Below are experts of layer 3 (counted from 0) of a mixture-of-experts language model. Rows are named router (the router's row for the expert), gate (a neuron's input weights, with its number), up (a neuron's input weights, with its number) and show model dimensions 0-127. Each number is 128 + 24 x the weight over its row's rms, rounded and kept within 0 to 255. Numbers have three digits each.
Before each expert's rows: "mostly gets" lists some tokens that are sent to it at least half of the time. This comes from a sample of Wikipedia text that the model never trained on.

# expert 0
mostly gets: "==\n\n", "==\n", " ==\n", " than", " ==\n\n", " −"
router:130110144135129154138096176143094117144117091111151124116121128136164136098104165161121110133147132113174111135139079137156093150126146162135101123144082121127164106144125136127109101111133146088120101148125103098169162101147147102176131114174119130118121124140137090102150149120096142172118121118125152126121134155177067142132171104179129127139064107093119146148096125118114118134155
gate11:161138118136122118134158164112137107123150088115103148120144126152113146121137097130108088124164158121160123157101111141099096127133163114204164137129134111097153118114138143135129105110089147138159139158108087106147122130138130099128124067138152154135104136118125097090099121112136145140123083089104138111124117143118078137151141069090162126092119122093112150106106094123104085085140
up11:165114116151128118142119076094112106111135146110122152120150121096118152121157112126127179120134114183150104151158134160139122159128066157111128117150117135099120139174142156111101101096133130116092119155109111095108117163079112116115134127164136095124174099089129179160153108110117117140124138145097116166164153170132125125169103134119118135171124108121143110081083130148141116134113
gate12:176081149122096123157151150146134117163109155139109134095142172107142136137107111111152117184140127142161111120110160152131139120133100129100151162131133137169129139114091167132088150113102178087117127117101085143120148106115139099103086144128146164112185095101128116104138152117142101158090146127132092117136111128088170173149100141115108088108111129115135088127120114164128127122127
up12:141098115117099119087140149135159129149119165114161121115111147175137156139111100127121132141187141162089146121192139123117116164134148162157147100134086093117163124154133124162140141125135131136139137130113131112178152156104136077141107095132142150079174118132124141177122137113085106121126172142132112165136129154134155132132134111121139167114086130108152120123101143105098084164157
gate13:158144066096097091097158147126116158117129141163174139134130129109135131130099098135143131131143110119123142101115132157147137086104078116146107156123129146148164114139172151164129093103120128128130137107100097142159151106130123088124103120124103103137156134123131117127139089167148143191145109115126103133072094151153107148100111128184127151147109135110131100090157143182121149154152
up13:115110143107120156108127128152096139119132089150093153137105155106101154117110105146161107161136088145096141132143138154134112146126139177098124107136168128084141165107110099137159096113126082136153122076195121149129112148134115128069159132139108151113091114153111096160102165119110169127096123104177089137149111141145156117152141105088152127127125112153115125146096097144136121133126
gate14:145112123101151137152109114129123135154138131154135106126144145088117095138147114166086104184156160159131093140159060112102154176124110139131143099157121125139139125149135109156092124115133137124122131167121137114120195112115142107172112139131142115126162115099117150164133131077109137112109117158095117127118137123110108126097136143154167125095147131100179071143130161171098099118148
up14:092108131153134115123136135134154107131144079116157080077112142105115113147184142128155144120125166137120168126150114127150112118074098100112141123105144136081148089186137148127121112127091112118129094172140143116102105135123132083105131143112118123159145128131110089141159156113068117152107157114160118145147123147116110111176089143146091178151107121126139099111128119101132142102112
gate15:131099117110114133117140145145152088122112094110137152137104141135167112106139135152073128146137135136128108129174094168194146137115198136141117104124137123149142153102122152127140095113139177130105138145103157115138153099164098093131136112120153138099158147095111084132117142105116121160140104118146104146059100083120098131125148171112102100157146128103136153148124104088119129125155
up15:086125179097134099125126089123165100134152126107149075095171163139118094104111133140145106135108118101119155096102085134144130096124129119126160095158121118103104171158126097099142153131139119166127110114134121118143139135100164131143079135146081146142124122154131166109122143193115083095139112145106134143142116124138096121092157147119139102136131107124169129119142134130097111069100
gate16:146145139089091147131147119141153121130139117067109107107144174131101141095192113152122144194128135115154142119150090132160100159121142156132122133161151103165140156103111135132114082135130148089163129137145140112137123128145170138165108090137139126114139149138152139122181133092106078146108112145141151162095126095125110136126119130168132106122136123068165146144098153144102127144128
up16:163177142140133112130069111120150146108117135128135111127145135147078116125124106089113103105108131123144095154121117076149145106135109081129167157118145143154163113137175122127081121148132128098127110136167085125117135089092142118123127146139131134115068140135164126130152111142106097112166145162119135164162120109170116122104142151110135106117143089112095161111076141163110085103114
gate17:156159125128118090084161153141135102130121150107128139116108126128174111131132153156140132144121118148165170156152143149144137131126095138135150102157121121120127116157147205137088119111162122155173100118105121145118156104161150094138144104126140103153121146137097166124166145110118104164133131135069112119140096114104109162082107122150153140126122160099163135154183119187146128134120
up17:115104116146116117145122168154104112100097122084120156078117101157136133153115142126154116104111122078133120120113104145114108137142172130173158102141160144119145104133123132116088139141088118160139141106134126083193097082138140121108122111095086106109117130165107166108143151111134095152136111117123155182141147145090131098127118110099109124090126124093123106134121125128095116198117
gate18:125122112083151128132115112146109123138125145138125140131106067106142167141135151136112147137142146101189141146108120086129132140124105197100071129118105151157174153078150116132098162115139133123108117104132069096129168147124104100136111109123087141122132151138180157141134121119147127138139104109141131152130090138165088143141132096120129138177137110153132116116115081164125089122143
up18:157120161144133094101156158118151149182112123080146104165154145106130100131105162134114143141151102121141111126129117151107058103121127136112132110116146125094140108135124109112118136156083140108117111116120114106104141136077091104130150146121158118107131113116147138183136137163135108100112145112156137150100083137130072125144169175114096157133095075118164141123156108145163110132102
gate19:102128158151135151136119104127084118131126111074117139117145118104133150129106098131156190116145120149150155148137145133109106133145116107151114129160144202120148134120131156086073089120086099110153160125153119121154121116176153165151156060132113136146147118116149094164159096095095128131085119125103155147110143159123112134125127141114116117101108136134106104116125131088106109133166
up19:117109130125137207137121078130138116103105105095140096127138126119105126144093127140120163110143135130125088120109118137082178114119134099123094151161100173122114119170142143105164101118100126132165138112108107162140093082159123146143087149170107126187115113112160085153138138120168152118115106156113159153130092100137146153148128101117154132101142159138113117144163137111153142131126
gate20:153163123112121145147144143121152121127139092111153134117120102110151142136108114139166106150150148135137112112148150101145117147150131138116089088092146119144114129152094155113138116126120131171121105111088153116100141089131169166074185104153128142178135161127105098126070107096135123110117187142118111099157121127134111141159108113100115101121181136083128149132149142092104151076135
up20:126095072142102112123135166096140130136103166135112144123165109111155114136196138100128134128092158166128174128118131115149142132091149118141089109151110158137172109125133134109134137152091115137104153132152135133163142146089124147160091134076082129136093120104126133116130182125128104083118114125143173114163100125127093117130144120156114145154142088173127099149118117128155112103162
gate21:120127151133133115139145168138140108126172125125099112117140165119128121116106147158128071137146125111161152139133113137154114155129101168180100090103094147097116086136144137165084127139146106121150115152133100126166118156190119075142145121114147118120192127129132134107139125144087122138088103135140113095138085153169089130094093124160128149092123141148150123143142167155143122118098
up21:150110148125165162084170113088137168148157122148090113144122140170126157162122134113118140126114124099109088140102148125157157116160161113149100085078110133111124141088129122143120128127117098127127150133080114145106113136153087088119163135120176148124115137105186146173138132121132172129105147154185085105153136114120129108134109129126130137090152113134165121117122143127148154087146
gate22:118080126081128177144148154198126114136117140095147134139133135138169120083081112159152126147133093119125111141125118169102148091124139115103132132154125124120061208106125138123099154145137172133132113109109133094143133110137158153120109120111139132151138120123133160116125142125177117144104104123112143101124112157115174160162144116162131090129126136115153114114079159144124149137147
up22:114106153152114120132069121126103115105144083146121129111109138156093118126145155130181116174140115100144175128125111124132135157120116163195155120135112140149144085133134161127100101128147121149144118145141142121095100119174107108179133095155161139092145085180122142145108156138111112145135144103135136115106126122118116136139144097090171117123114079129086108107138117090104116156092
gate23:171150178154129116145184139152112096128100157127123100067106126126172151138132143119116105117134137159126128140162151118158085118139092120115136114133170142138129129102103155122156143138110087141127156097143123148125083147153112126125133138137119131146113140127117155143066128126103119126176143133146143090144167147111155079137149143071143180120114114120131169119102104142081103148158
up23:124136116116138132136064117108147104109128145112111109140133166154147122127102089126118143080123177111104112119139115101139150168160144113107121089123155127154105145125145083137122143103161125162102157112145163171145114108176185140080148101085154127115129099108120137172127112175168117128156144142104112126126098126127125101109148117124174116110176141119098118140123128180129115158146

# expert 3
mostly gets: ")", " Cup", " Award", "born", "),", " born"
router:150091139128125167119124122161108113138122139123134116114101099140140118078129149189126127144112176149139099178147102137139126118126081144120189145133118153121089115110201157138124128099118142130073087129164123079118147156116129105133118082150116100147127120183112149121154140126106124135136132115072133138107133159169136122108134118132110147145119143140131092094084134144097117117130
gate0:123119133116121164171101127126061098101142070095133156114112106134119128101130142152127146113179122144155161122162120156174151121132105141099137162160148109118134143144177138120097134131141129111110138113109151153171169144111129116148142127142080100149137149109103071094143135145092144142116156121139149128158103110135146124114161099157165146143109126152102127069154157118096109136109
up0:092126149134143129094098113097092120120158130107120152107150115138136127117136095128154149084125153088179150138148161127170134139146131106115148099146142128146138136119122122096138101127121158168133096113105125163177110092142156097101186109115123111166133142085115164144092142135117117133141174127172146128144136069111153106127171122153132113102145128197113093101091128124113119127127
gate1:153090084120101161127168132146116175128108123132168132157141093140158123122123097097168099167093159108140138065121128136180140121124120129141097142119094122179156115133147152094148142138143126092119136135157107121101108125129140122170106101080092156132102130136155134147147123152108129115119095132143117119104101146117135104138111107128154108100101103113089089132151137064163097133119
up1:124117131117128133104113180125118167108142153133143118128093181131144143128125111132133154107119148145141126103128128098083059140112144075106176159145118087095130117108122123107169133114087149138114088123154115061140118083130125134168149106086136114099088132094134149132073136107161116125128157115114138123152112160117107130152116102090147161121095142128150132111116101123124115167141
gate2:150151149120132107119104149156156106136087089113150146125149151112091107087136153135129121131124097143135118146114108124109123131115108162167122134117160103108143144157138135159107140124151156081165126121100178133160156135132113130130126132171138187109142175164134107087120153140114091144121066113104092082100102179150104158073126149118096132177133131131137109125128151127119111140117
up2:144142130140106095090142114092181153122148152160119139151127125096120125168102114093116144123083164148093121119082130101077126165119151115116130117072135129145146129131106113089133142140125143158116143133108163139151083131115141144132154145145161138143131149151129183171110119140166114101112127160110108116099146124101129102159128112102107167142175125154162097129104149160145159076130
gate3:132128099111118113161087127142119110136170136083150186112090137120129135122144103158117117134159132169129164126101095121118091125072143138110123122109092124130156130112159151148144123097139154130124090100120146100139123143125113089135160110179100104113148124185150120160129134067126140139177157102094146091142131146149104160117085126109156120147115132143162098097155118124164128106138
up3:131119193157110151176127106129111118167175105113133129158126099140077166100098134132126157141107153121084105130125144122152128120151126162115133146112124178138107100065136142166095140150157102115133132160104119137096106116070127153110106115139145125128120165094149149114124094153104161133100116117130145152143122098144118125102145130146100106123111116148090129095078094110117128085126
gate4:137099145134127133135159120150100102110149099147096151102127140173118139144103141143153142115094125145184152161157125131117117184106124105169120163125112125103070182107135134139121117118115127137116128115154147134115120144174141106079127110115134109116131104178101111112140135119065104107107144136108112146134133139078119125141154113077180099145142133113099151121080124149092081126131
up4:158122132089101118111145115130111126149131088145110115135152109138148135123119149121141175106136146131139124148120114097170134127150136124142116159125106130157143154161134109130154129123153100145081151120162136156151142141145158140088160073122103192165057116115136161121117135074110078137136138116127116141127101132129126074139121125103096127140159111060121088163120085119144117101111
gate5:099164138120181130115107133156120170117149094114105134158143139137076093083124100113101094144119134156150124130127109089147132156104137145138101122124125156134162097123109103141162119096148094131109141131150151134165124140134132085131168120165115126159099143190118158112164136128163127129163106085149107136101145097150151102122136117160123144107127123164149170120104123140093157176163
up5:080138164096122179083138118145135129135143107099155093158168100136086137150126132133141086136143147114116095149145135094136118122117140078148131130170090140116118154130104153146149129116164145130155126126137139093112146093123118126123150080133104153150133128140118147151142068145113119120172132071155074109135086143164090098096122134132097116156141146155124117100111081111132133112129
gate6:136099099155118108101115109113171169153119116150090128164103119134134121101154138129170121132141094127073126114140084140186132125174147119122118153104100183140103101144147147158163177110133150128106106161168121139125103147121119165162143137117164150091151113120108134139143157171124124130101132111164098109111140143163112106144158137153090156136096137097107097132111111138139123126084
up6:120167106115134121113127168122110121136110128105149109137165140156080112168102143093128160172111193139132146089154113149143117121156128065108166125160156126083164160113111163157144152099138134107127117107152104120104102085131117093112135091157158143086133142099140142162120117108112110106132140122099109137116125122112142110125095116140093058127134107140151125104131107106103146155135
gate7:155109129178100115119102133151111098132120135122120114103154065166078150117157137125149109113101100132151108158157151120153151086098114097152167180112114099125116123078133136150136137171141131100136161099120138093101125115129143097141086150128080135147100159144137160103101075134131132137166116128130150140126114144109126092138130132094173127143138155101130122118170125158118119145084
up7:112147134129155152146082145153134165142147131130142106133096138135118130091116142170078123169109137105122111168125099126151142135097145156151167128138126101215141148130167160099131133111154149124136133183151149147094150142128139083138129158131132124155120142118114085145115179129134135126106097154114128087162152121127121168137134115165145130127148144110097124118092145168190124117114
gate8:133153125083120176172103107135101080118111117098145152116160114148145158092104122131104134109137122156109144137112113143097154090110139096152138140182137130079150165136126116128129081134128073140142118113124077151160132061118115111135137110157137169127116136096132059145115118137134129148141102101121162148119082093126153133099137141106151123125127117106139076119106122130111152130129
up8:119095113106176133134095072097132120130104120116108144151109067121131121139187146102110123135178145119143158114132095121162127114133103100132148158165147119125141184138115143121121107152096134163127098145108103099106114082105124138120132111163115126143100149081171123129115101127121151123133149116143140152132177140119150141103090160135116166108151140081131106174136167155167131130117
gate9:150178167142134119152113140164102122169132112100105132152125136129110118142109093138109125147119164180114098138119136116105107108094110111134127080118120141142126117087147102139121128089131116131116114095143151092183154125129149103160106142144125130084121107162107154109121154153101140141156116148147165156078101103139106117157134113156113163092180153131159111100089141149112101164175
up9:104138131124138108151136122104143111083096165117156127120151170110097126157126127086146172115102138114104093116147109081142084142161123135117168149101102151107140116153125112152139136123115110134128173153137133120121110139162123129129126167136097104070133170195107159130109155131100094193126128172122142141159157062110119095137106132124130154125117122143139134117115125139115129106088
gate10:093082143115139146098105110146128132108153153161136128127142101130123111077114169143119100121140104130112151104103182133167109103137074135103147156143111133169084137119156160113101137103158130113121083155186121111106115139112102148169113121126144104135122137114152138144110174137144151092129164110122132106135084127173115103119137131142145085152141131160104121078092168149129114140103
up10:111134101125127145096136120189131178107168119120137102145116112106121152152145126153102182081138139103111125123160113143093153138062143084155136118076137122098102106138150136134158148103088114119125090103126135077126117091120137172118147133144121099128127135090118161129089101101105132123158145146116087153098116119154142134131117104110142154160117148132081137124153125165146108100146
gate11:177140134121145135085152170094130105128167084130103117136116143148128152095120121122114105103130138121164123164124124143130098121121139145183165125136119140078136116094147122161125125130088139120154116127112059115133124114174134101106144053109144149152082136130125112120098125133139108162130106094096115143125138170094100133137122111108184150107119117122136109133106103117080104097149
up11:164119095164141099151131110097121117121143126135116140128132117100131151104135115150144148096150116152140103144144125173156141179109072126151117111144120103082139108191140158123102131089104121126097136124095131107120115135114101149089134119140115083143133141090099146118142142066107100162128152143100109160148137175144147145133134106131121118144139123143174107071071104147098111119156
gate12:161054163127114126136146157159136094172102166121132145111127146119121117133103118105110109136114142113136106114109139129138144128158096161118129164095116141143091111105103166125111147123111179091119097109126085127153153117093142096122104139130142178103153090104121117116155142153143090167123156127150112115152098140128128179166106134121146070144088123109157093097128105140127123145100
up12:126107162107086120101158134151143136147108174127158139149133158140132112133130107145145160163152169148107121143214126104122118205148137127161140075130092101126172118120123114162161138116159112167139142165112153090168134137140134099118136103132130124093168104132108133154135142128082115111135161136115107158112132129162115127122103118124138156149106123109157144115090143096101131129123

# expert 2
mostly gets: " It", " it", " been", " W", " well", " made"
router:127124117110108125123129144146073150121149070146129106085103129156134151077103156192147083097106125138142131158141140151140115138083131129136153152153134086086139127099151114120123151125162119118125127129161124104131122132151148109135124113161137090128144115113069105100116163079112159144091115133094082101129134140102114132094182086122152157126128131118103148152098126136120114162137
gate11:148130103133126121106143180086133094138131067110114121115159136140116152123112136132083095096168137130141146168124121135118096087147146134186169139123124108083184107107138132143120134140116153118173119162109078121126124109132104107123124063124112143128078137088118110105104115130153119143117080101112106128117121143113087126148148105134153154102114119122116147147108091109081105133140
up11:175104075136123090150139102096126111123114126136139142107114105102094147136154101131134180141164144167120135144121128160168134146122060123124099113160126108111124141163169144142114122065129124111095119145101121105090134141092122132124100132143142093140143164097125150131145143062131102111150154136102139149137127135119128142155128116150142142145159111144132138068057115146105138110135
gate12:184078163104106112152157113128139101159095125155141161104127176096132115131108102127127114117128150148155103120124177139124120106144097166129152139127086144132149136121090136109107156101126181091122101114107076145109189132099149123102110146145140157102153095095132112110126148124147110148127146118143101123167092150113138193132099131142119099129104113133133100110131093141114101151118
up12:135117124131112090094149134110146118127122158133132130150112167181125146143108114133131160163158148132119127165219162099114139179121138156149132086148106104114164114151139110152134157106145140151154120130108131104158152170121125098140152108139097134086174146135118153172106155135117116142143173150120097163140124140166152120123113138161151140140120113094161126117095122119086106144158
gate13:155121069104114103097172150135113172130115159162184147137157124110117145142096131140144152113117114098115138107122118162140142116106090135126128131138130138168104117114165138138146093090084155144126127098089103121157153094132100107094103119118103091120139126132134153110137091137146160144110108118119105127069091116148097164117120118185110154103117132124137091082135148170158138138131
up13:132127179110157152095107163151071141140121087183069152112085116135112149128143152148154119146124127132125137132140136131136129114114116179108142104112117137098132146101125112147142096138111110131167125080171136120133118173151107150059140111128107133130105122118092136160137157106105168128099134118141103145141123161167154110128159129099127115093128097091090114155096099149106114112134
gate14:140119106117132144140119117160111143172139153142140122128161133103143099129143099168084098168138133135170089165153057112098162166109115127180134103156103133118117133151116121151107094119101123143104131175137137092114159124139150116167116113123111130147140118070129107173134133107094135128125120148092130101129146117125084116099119140148162130122111137121191067158119147143124121130139
up14:090084107153124106103135111136128100145110076129146095067139162129104116168196159128105164130119142119116180150149115160169125100073129134115162140106149094083142121166153126106136101133103129129120104172109148123110112143140104111109158121125078116159146137145110105123137162125124130140103155113153118124146153125147134089162101159116136159166106103131125106118141146139121131118104
gate15:127077116123089139129126153132182142091126072120131138124102146150144108098134126148105108135140149156146107122188132142190120126128166142132124111126130089144121140119122130119129132095164162137130143153134168110141166074194115112104117148123142135120150135125152091132117117138122111161138132142140088169113130082110105126095156161130083114175142143093136163124104116085147137111149
up15:101132159063173118120127106126188120149169131119164116129172149127108091119145170145125119149118105114151135107112079131143157148116113154129143082148126128102108157160140116097144145148131106141086121139128145128141126125080128103120081152115082152147102115175140165087138139139144084104143118143074147158120123109128113105116112136103141145145124096112187124150138157129131145124125
gate16:128148116103086143135169124132141143106131148078122109091143157123128139099176125154144174169119117154149123126175119133146110182114135170135116133155148113157149181127097126141097085128165160084161156144153145123140131159135145112148117103129122127121127165114162156143163138126125108163106135151126159160108117068129112154128116120160148112129147128072174135153130164132113112144117
up16:160160140162121128118091108085134154103109142137122100124142130121093110100110141102100113096108149137125110136108115078143144093121102084148172144119123157138135137123166128121098135110133120083129114125135097136131143106079122140113150123142144138138068124104153103127133101134123104130137118185117097152151104124131094148099148124133115129100141072127094131115066136185082075103148
gate17:163115109120116089089138175169138111131130137108119131104104113110171097149137136152141167140147102152152143162150141137146140149127093128183141128141137134150140126172135190151078133135152118154142102158136139134077136122147135092138127107117124108164123112144128173114159132117116110149133106141101122117146092108104097162069107108166133141136140136090169136139157144196142123136115
up17:115107140133125105121138183184113134096090097098104156074126099134150097158122138125166134129091099107120107116122100109124132140166128156142136115122167133129152097164100130118128135136101115162149148097135145100175097104113133116110108130101107119122108126150089143117152139131151113173120103135100156184146152138112138110117103096088125124071145151114121138140084132126117131199118
gate18:107101112071140123099111140177103134107100154118106094105110100128138149146142146143117151166134132116165131146113109106139115151126123172146140152114096138166146129079162154160097130110130094140089141077138096131126165152098104068125105117127111109128135150160152158111132128125140102137107124124158163126126060143104114140128185089142149144141108143134104093122134115145090109098134
up18:184110136107131099113138190162124186145121134097145125119159138105143115129111111129116130180157126133181097157111121136100078130138115141122163128141131125106134105127132089133097117129092158130101119099134091130131148139089121091099118120129162104082135155082162160117117137126122115079136118132142146155095126129123081163130180129102115120123122106111130130090162093148136097110098
gate19:127154186099136122148126111115093122116116099070111146126110118098137122102124096141131159092143119151132173142122140137135112126117104118161120133174117194108146133100152148090097090101107099126149145137164123138133133120168135132125172073126099152149141138144152086144136094091104134126091100126127147121061140120112137151101140123125108112104091153137107119138099133099117122098177
up19:138131119095149165132135102136141126113116126091138116157147128114116131139096113137120141113188142133139059083097116166117199109110128101120111158149109184121122124172124138105136098127133142135174123092129098150137100075139105140115111159163122113160104123077173074124138140121119155117137101127105118158149117094159150129131113106135125076102139141129127118170136137139148122139137
gate20:116122121094118136139153125148116121102134110107130109112130115136132139175100140150136129132165139119155123124145160118112126162139149102094070115100134094106098149164080155113124125145145120140107111119071152123093147101139174149084186068143149136173101144102110087107104119109151116132116155144142072093154117134129133127151134116111122106137177135133139123132141167093150152080146
up20:117080092132112117150122149126150138102112162140081133129164157129129085139185124079123131102115143151132177133116118117169159130086124128110069118155119115125183105122163117130125125159096155145113126130125133138147136130077102130170100124086103147130123134095101138120117172106130106069120113124157160123149131087112098123178128123154113129150129107140130117152138117114161102100140
gate21:142119133126133100157145133146143120162163135134113119127130140146119140108121128170143059127143113121174144142155128125179122156134095145162111090107122116108150093138139112155098113120137120119139097135128100134181137189187140099137151150124121135108201133130122136114138155138099136154083103138118082087123111169148096137096103125151141148093128141145168124142159159144154134094114
up21:153134130102144114089190101076140147145148120161141087128121134147117147169136145129100162141123136097100099144118134159157113114160166087150119056100104127122135139129107101145116088118106097131144159141079121166126129137140124150128160134116150150114131156109178117150127143129114132123089159160190095094140119102118152108118134118160146154108152118143146159101156134130152145105137
gate22:126106146090143141136140137181114140153103118086112106141130133132142137093094112164144115113125102112137137164126140151146127082091108135127144123152145126153066197093111132139111144115122176136103080085116109118124111106144163137105080109104140117151150118142132164132130146107165113146092110139112130108118093148129150184135138114164157085127117126151124140114065148146106117152144
up22:135137139146123155155095135115117093103120091157151137099100142168095110129165132146173124188117122117136148164143120106119146141149111137181162140139102153140159088139154112143116082132149122118163102137136135115105077125173129102160119095151154122114162103142111108142066166148126103147125131097117145123116121122119095127150140080099155140147125102092113129112102148100122126169086
gate23:180141132134125115146173135172129104139098149126125143092117147103135173137131134120107099113114112170105116122146148117149105150141115123125120103134164123121124107092111144129148162145128109176132131128140117161137103157152088152119089131155124100149094110099129133139090136134092106086151145132161181109161177146106139095134139103070124127126145087148088191116107124128106086149113
up23:128122139110133141145096136114163109140141151111110133151120164155151118142107061128113156096153166103106104099129122081106117148148175144138093091140143151131114129113165112166149113131175124143152161110185164117134120104143150117124175091128156146125138078103122107162123133161144136128162111127128101135129109145151147088124164115123176107091170146112112105162112142157135133135167

# expert 1
mostly gets: " an", " that", " a", " century", " life", ")."
router:169112148124123154148118163154119108163120112119132102112115136109120150078145142173178120162135118120117158160142124163122120119137083120091083163141146134136131118101124114140135127115123174074135080118172134106106160093153132154157114122160151103145160107104141127110114127101099168155128141111109086102119111103161137152141158088151136119141121117116156085075112145103130161139099
gate11:160130117130163108100137137095139129127130087117080126138144154163144145124142123134110098086161146112119139153109121148088095114132153138161163139128137157116154128108161121151101137136141155125169145147112072086142114114133135094121153059129149157124099147099126103089096125115171146158108067101092120115127129127114104126164143081102168124128122096105123146094104119121103103097113
up11:145099097170149101154127102096129119095119116085135127129142079096111158138157105116129142130190111180125086135158142149125132154115063121106135139155111101133154143165165157110089122120130132129111135153069133096114150120115116138119094137152129102147145116120129138138142145090111118142139152124064115162155140157146107122148127138161122124161159143131143114063095140146132107139120
gate12:165058158139094132141150135149156089163099145138127140112119146111131105154098100124143129175147125129174106121126162156129120152154094148092172142116123127151109147110085147142133150112110175103093109103128097126136139101078152117098107145126125153079141104085134111122145145161157091177124151134136119116156118159126143182146095129122129084123110122120127105105134103140122119108115
up12:119068137115106117113152147141149143140129164115149130128113154148122121169123101140120139151149165142112127144200140122134136182157143155162149109120096091136166113173108124156156125112131135154133132127112148112148140130116153065123113128126096166097156112136117119156138173115089102150144173175159137165127125157169109139103146133127154144112102114122160130138096148108100078129154
gate13:148141093121133110108154151109119134117110157148155163151147131117128154147070146139124136132138118113089131110099149157163123122091092115114098130124106128132113115124207136135123131116132140111153138104105106164175133106136122095121095119135126092148158121121115143110145080138170140145137116114139127139078082110165118168128114124191114148106092116110115123100123148168177159183146
up13:134132154133152156097108156129090144106130103171118168108076132101095159131127088156183120141154116139127143143162140100143112115117132161135163118138138155107132178114143090160151081124112111133131109063162115143125131152150102140072126140134123143133113140130124120165106169114108155137089109091141078132116129145152142098129154098086141092110119139125107137122078114135114103115138
gate14:130118103112150118146101127144119126164161128135119115162160111104140123141148131179063111144158143145142105170146071116108166156118121142147124078179111131121121143145175118130099107086102129140117140206112155112117174105112158123154102128122117118126156120110121141155140148082108121111121130127082126100155157123129123126097125126164147128122129140108165085126136171171148139130124
up14:089120107141123097103155161139166099139124080144139113107130152111119136146198138126117135121098145149135158126158136151175133101044129108116131131088149115077124116152130161117126105136114117127089082135138123111076095124134106105107144133092118115143149135130120102129144160121080118147098170125126096124112150122140118108173103131149111124172089123140144104118134164158123150109108
gate15:153109113121083119109146145152190122086130099107140131117119162143147114095153173144089112165123144155135065128172101152178147149099188151167136096136140126133129123108088134129152131123118140161133117145129170109152126092193114122113143135133137148131139157113145091146103148110117120150126138132137106153132123112122110147129151170115109108188127137101132124121094107106102101117147
up15:087123159085162129129163093114163103121175127132140113098148192124141087150140155134136092178142108128125152090126106143109136112150117097113141100128123117112107164135124126109137142121145114131077119134129106119155121101121120123138082141150090148150115070162119155098103151172121064108160115157096137129138130138148104097112127137127149117126126081125173089122152122126107134096120
gate16:139148159083086136140176118137149156149117141098142124093146155144110136108165110162114165196124145119160116135164118149136099171123128152123121149147167104176150127129130150105086102131131153103158168157166146111151121122144169129142105088135131132138145163122138139152168138113108096147121112142163152159116154083124149143134116145173157084128128132110158148145121160107126132158129
up16:162164146144118127135093131123149170118144152125119119157131127138112109103132113092104131128085165141128090123126097093154174116122089088151192158129135164122142130117184131131102116127157136096128102111133071133115108099081128131124143139111151126126059141122154101143125105134113096107153137182130134170137105109149117124113133142107154090097161100142109133103087140140138099103124
gate17:165139130102127082108148148173128092134107162096147115116114119125155109141154117143117155151098111153149150148134113153147135122110095131154126107118126115087109121156121200172076132121153135148149106154119129144137135124132138089113150120140127129149125126140124149146170170125124101148159126126094109112128080108099097163063102118137116138119120129068177094137160148170166128128124
up17:134108119141099110136148152175096140106092119099110152106104088148145147130122121120136142106114109108126075095116112134091124145152183133156134085119161125108134117123118140092140136142118115175101130105147130118182085094100156156111103130109107124125112110156128169096144141081148133148118115104131160173142165116126117099153102108066104128082118140098143134124096132138107138178109
gate18:114135137107141130142116091159113111144107158136133156111116089124141155149129160136124096147112151141149118166109108107141129127114114191114087133126108156167133145075151139172089168096143121148080125071109096130114183151087152108118125090135133137126142147150144176101124113113152097130134123102144129146113090154139110154144134107155111121181120137149163116135126120147146078108159
up18:162120138141132083086143190155112164198119106059139124147156140135122113114126121128110113163159120118152112143141100146118089124165118123090136126105172135112119115101118116143112149158098129129112111124124122125124122130095115130131121134139157131083101112078167125119133100146129130097110130123145137139117110144110098142141183133085082159133107093106175162133152126163157111092133
gate19:109106154141137150152125123114109092128096088085105128126146139093119133125112113140144159083173110155154160131148136144108123124123113112133098131171139188101142145127136132083098072111073129117165137121150111115154135114200131160139159065111107155132153128122158081136147105108124108126099101116111150125106127121134153125135128097127129092093116154163123112142135131101132123118177
up19:120138129117145194139119083127167108105124122085131111132142134104133151135097140149113139095137150136132058115110125143092183078126134104150100136144109163107116122163137114108149095130110137151161142079088122140132114071132136130127108154149107141207106134114159071147128128111134160120130117140103129149147125093143127140110127100114120098114146139153115087146150145114149159138146
gate20:131149115091123140162137132112118115111170071121139118120153148119145160147109132150141137186155146135126134133139159104111113155128146110103097094112142079144103154158092138121114105143140154158126118089063153145102117120157156155066168119122136132157131144133117082113089137117146139115129161137145098115132125144101115141119131117106120106116196135100132160156146163091139116079147
up20:122093088152100100139129153118133152140103156136091134100159141130140121145199141085112123142114163187129185117130126113168143120095122128139094119126134154100203111114143122118137130159114119150149121107109137148170133125098137124166119123122105116114118132115128156107136167127136094099142110104135167136162117095127088138160149124132094162161151077165149120113125133116155101097138
gate21:138121138124126087167113160150146121164162126151090129120139156111139115118120129155149072132155109125197139155157117129178121162116091133162092080117128142121112089141143140165105128121158116114136112137123097126167129175190139111155154146119123119106178124125139099128134140129090123137088116113136101103138103172165109135107109124154160151115145132147164132136134143156166156113103
up21:156107136112156111065176124115126153154155127161123087133123106122102148179140138121112096112117138129100135144124116126151138100129153099134106089103107142107128121125133123139101104143109106153137162142065133155119103108138124132133170150100106159109109117109160111146102134133115125132067140154199106108194135137131148134120128123150141152098151123148168162101126141118176156103152
gate22:136117130102104151127168157189111122142106141073125144125150118144159119092090089163131143124159090082126106153107129159134144110111124111105150147169135117123077204118139164138113159136133190106114102110117107107146132112178163137108126113101134121151137120148120149105139153112155125158109115108099109106125095141129154171137122150152117094138120117138158111108098167136119125113127
up22:145103152138128132169085139100117115070125078126113116101094144140113112137167152139169151158126097101118185136159096149095129138112101156179159133140079136136124065131148097130073116109123134122159121144149133133132104133147096128153117113135161128092137111153103127144103175141114132145115152100123130126133142138113081132124140122127160143110112119109093124147119124088121103188116
gate23:181149164133117100152205132153091121135089126143103113130116139129130127127115149115105097116146103148104108142174118098137119110110109118113137116090142135102157113069118140098147135141145108153148114094117117131125080146138117162131112135136130091131100116107110134129096086114122115087164141151161143139152162153120150085134157128101187161143104122155129175117094137115118074114126
up23:148103113138136130133089144094148099122145152116116132176123182157145114119116098120145116101154155132142137124131137102094164149166160124118120078143115128138125093130134077133141116102163107165132141130142158135165127074149160113123167101133130127138128106117126131144138108143167122139184126126131101147137130136130112112138165120146161111078192140137101118165083130151095134189168